Below are experts of layer 6 (counted from 0) of a mixture-of-experts language model. Rows are named router (the router's row for the expert), gate (a neuron's input weights, with its number), up (a neuron's input weights, with its number), down (a neuron's output weights, with its number) and show model dimensions 0-255. Each number is 128 + 32 x the weight over its row's rms, rounded and kept within 0 to 255. Numbers have three digits each.
Before each expert's rows: a language model's description of what the expert responds to; "gets" lists some tokens that make up at least twice as much of what it gets as of all text. This comes from a sample of Wikipedia text that the model never trained on. Tokens count by the router's weight.

# expert 29
Single digits. Individual digits and small numbers, often completing years like 197-9 or 200-9, and numbers in table cells and scores.
gets: "0", "1", "2", "3", "4", "5"
router:173110125167093164092126108162183101123151099088139169110107131142082132145073087098173107049146139148122106184133168094139116117123158208105158158098152141151137118145128116143121091161129149150122049164129117126120109134131138060158148117128141137139180120159162101110088154165139141207152108093117127179072078132123136112177164163115133085116109060077167138179138098145145153137088138152127162196104198177094136085134120158153153158139140138159129174152179118172100167161118119094174166162163123114105121119111151148145131073180117155080147096092050102133125116128155107104102165141090128111144107102168153083082143135092092132069105088130102144159125130088163189153179122138098091141214054206139153132140131121169165130145107161147070132161177147107111174148125201
gate1:092123112125160093139098169120086128115053137121165102164067121146163162081143100119107086089096111106080179138091104066183184146095159127109120131089146099137189135150162040123092116061086145154190154170134170129075126155173103226120154150072122082103149177164142060127128105166132118151116117109163160092185139179164131132136141126166140106108130136123091187115120106096134101134172163153157096105223093098128142126117153106155170142197116128135134103151163088166154172113115109072136089124128155118108106064129186137101089069122058135168120131081164173130113177149162096074111133199138146103147161092134169159126095107149105110092153107075095100116160131144117138162112108118146142122102108143112149137075128106074099145072133084136125165108129164124155124120098101
up1:115123149105130121072131142103165151176068116127145122085187130122102156149137124092114120194118120149124122138073109166144091128108095170145207067124140106096104132103156148155118162137115092124109113124146145112075114123141129183168139134178149122143129078129121072160211149125166097114130172121150147072110085149060113134155108161086105137161096149130161181135088146123110096047072145146155093129040160167134138203101164090142152117185152092130153182135092193128062118115107167091114075175117186112145124142141077134115151106060139121169125118141100064124133104130161133129085128096109104125141120154069113150130160081068140147153163165169150119134119150162113170080066137103142056181160136135136116045130124128161139115159088144093133093145185126145124086206107157
down1:129094092131170083045100126101152147153114153197111129096089110131171169145150116145096200099134216135097145127138156098062108108142120091099133142088067080174185142096148144060067082108104150161108146101082106148140132080122080132139160143082104161138114122116194142134163107178145109125074088134147118160138084086184130162149093129104141103135091087136121133147109207134101115127128083172163131123121175075126148125201140113157136094095118069065162078163117163126080151055121127112080125128141136133146117129130131142098081098128148115048144123132137142165161129130154161108129140135099138128131118086169144150188139153051145132115172072203133117107167103134134190158151141146137130172130089125132088101174156133089176102129138164115152167097172214163111127150144129

# expert 13
Capital initial letters. Single capital letters starting words or acronyms after an open bracket, quote, pipe or heading, e.g. (P)apua, ==J, PAGASA, NK15.
gets: " B", " D", " S", " T", " R", " P"
router:113125161152070152180149147128158077117121121102111122167103123111118200165133123129118082092166097102125119153044175149125095083133123135124145152176169116125130144098139106117082079081142151175141184121134131109151131128088156085128157139129076124146146114114187106159127149189112147194123130146106121146083054118094153114160162154150092091129068106094092123156061136186057139104083085136140165130114173073128116164146100175127177102134132136173158181125105137147120145132106091185137184151169173126108128085104221203162163099155114157089096102129108134157138116148100142102120098139088167083144125132193133072101177146133124150084106093141114121164053157104164193102101096138111142124174097146105108168144191164103134086112108124099115114150164186071083163123177159
gate1:100102137135194094092157102212181131129125151105124110108122147115108134166111113106120099112151112099142102146162119125097160126164098145124152100148159125183170162094129125188114120125099140107108137122149108170144177124046090066133118113139127193111155129134159141175043148143167110090155188165136147127044136143114131074121116167102170084147106108173140129140152102155143203094173108183079086108116105170114146110131080085159105188120151151122097169115128144165145097163110101079215162152093126132131089131172120119147130192089156165098124154207139126141083127118168135137114131145048154116027158081133163160140117122144166092084192100104136098161139155147119108164107174146079138181083128136137171138141154145084099095113106040149111120180103130110136090135128133
up1:127146174120111128129201159093121144157144103131119165142130094131089112161158124141147114133103170166121172047107153083117134132188106089118144133086085115114084149135118092084097116136109099124179156132116222122117141120141107193142130131140106171155094115111120150071130129119061138157119077146126145167090182142102027109137167161149056151180161173129119154142100129099123125116132185062123110137213174083141143134155167200103186108160134077129174116070160092122121140093090098096081110153111150054146173118099081153118134092118127106147094084124108185114147136149100120114119126109182126115201110130153090072133129135091107107139078163172114142125147099166173114120139129126160161052110106040130111118123139130129195147118072156083138106125105097122146115077173120
down1:117138150187060080146136128195160157155136105133131131161148112158104086131081130128139083146137049153110107177132132135125204195082127147094091125129165139116168126133063109125188130136057149117114079107133171075140124094135140137134154154203113137136128098056049145123140130147134155131167137154147190170094182150156140091119086114112169117136123120119119117089109096142128186112142145098094116106153158081097094091102109198105186130091156140119084111122146161067145137129166147079145104200129146143163105125156090059191180087181166160149113123098127153167107115161164078101076179131143143117097152118173128131099125176108057120148131156095186128167128167106122089177111107108165104135153141162139130073127148153119137075157101087157073143134126105115185142096090181

# expert 24
Commas and conjunctions. Commas and clause-linking words like and, or, which, who, that, but, after clauses or list items in prose.
gets: ",", " and", " that", " or", " which", "),"
router:176114161136108163116104178141122123145129128101096116144152116178182129140126099133122144088155096194187087154076118136141130186084182139099109130122125117145165157126156169105148091160108183096120172121089165208117040121120093169109189161097139103145153203140074120119139125125190138116139122117123102192075087116147122098186124103115146059092112099094159153144074134167130106139110096067149209138099132135122130062152112124148144119072157154143199120166136186126111077220066119130162167158157129177102156174118156146137147142115132140154099122131134158111138189125158108140110171156137118089125128070149138061090180126076067090108126119144168066167096121069109127143107162125105097112153120178125169149088152112130144121117103156142112112155176171135081084119123134
gate0:174128107169129133176181104159110089168132120125104134102093141097108100146156151148146031135132158043067148102074068140116131107095168176132170101128116100087098137156129093130169122117054112110132112133129099092116137153123167203191129122213118118146140084174196077056168079145150123127109077103130116099138098107136100131110125151092116174104099143122155077133136091146123115103067123141169159135184050147081148095153155108150142078136112112140156084082116169157148094097147142156094107139113166130045141088139093114079106175189111131125146106110071142128108099123173117086108144139118103163145158082166133149133148109138123150134081116142166132102162090108168119126127156182161185113095171081079107160132118167106067160165139118131108114124167079061114149146176093
up0:137075142136226042110119130125123094157098169184080137081183161106167126089092061165085172202127113110105163166094119039171107181149096147184067114144205099179151116158152129177117132128099118114130122116152154125139116099105181103152166153193145145118103089153071092119170107095139152168121126150171169122126126099104117179119163117113093150137161115130112122125150138151146075124139109145171128098173203097156149141114130147112083125108099152166124141116098106173101175107144083107147101125157083140126094163100154158118101058139112158166147122099079181124152109140099100128089123173176088127094125133144096166132111118086081118095172162102171082142066082073155176119136092134172135104148161158123173165141140122115117153119083133135132185131082107118168148160077143
down0:161117099068080119114056103122137156216103137118164170134156119108143153173109176121160082139099109144174089088178159137174100164190117110092171110151136160184119170130104134130090161212107108129110137087066144145135160182093087121055088118127153139171144186133118136141085139218109157153149124090148115161123140109116185150175115129136106078070156167160092172147166109147108172082112135130139134163064141131141160164085091163135105116102143177166061182097090152146163170107139148123182144119151096104171162130104176154084104099180090055141145137179081155114135158083182138162109141138104134116098146170132133145097137129091108163131142155113124124136096127109129146114116136046109145184144191139194160146167129123184105083125141152137146114130168106124119131154149108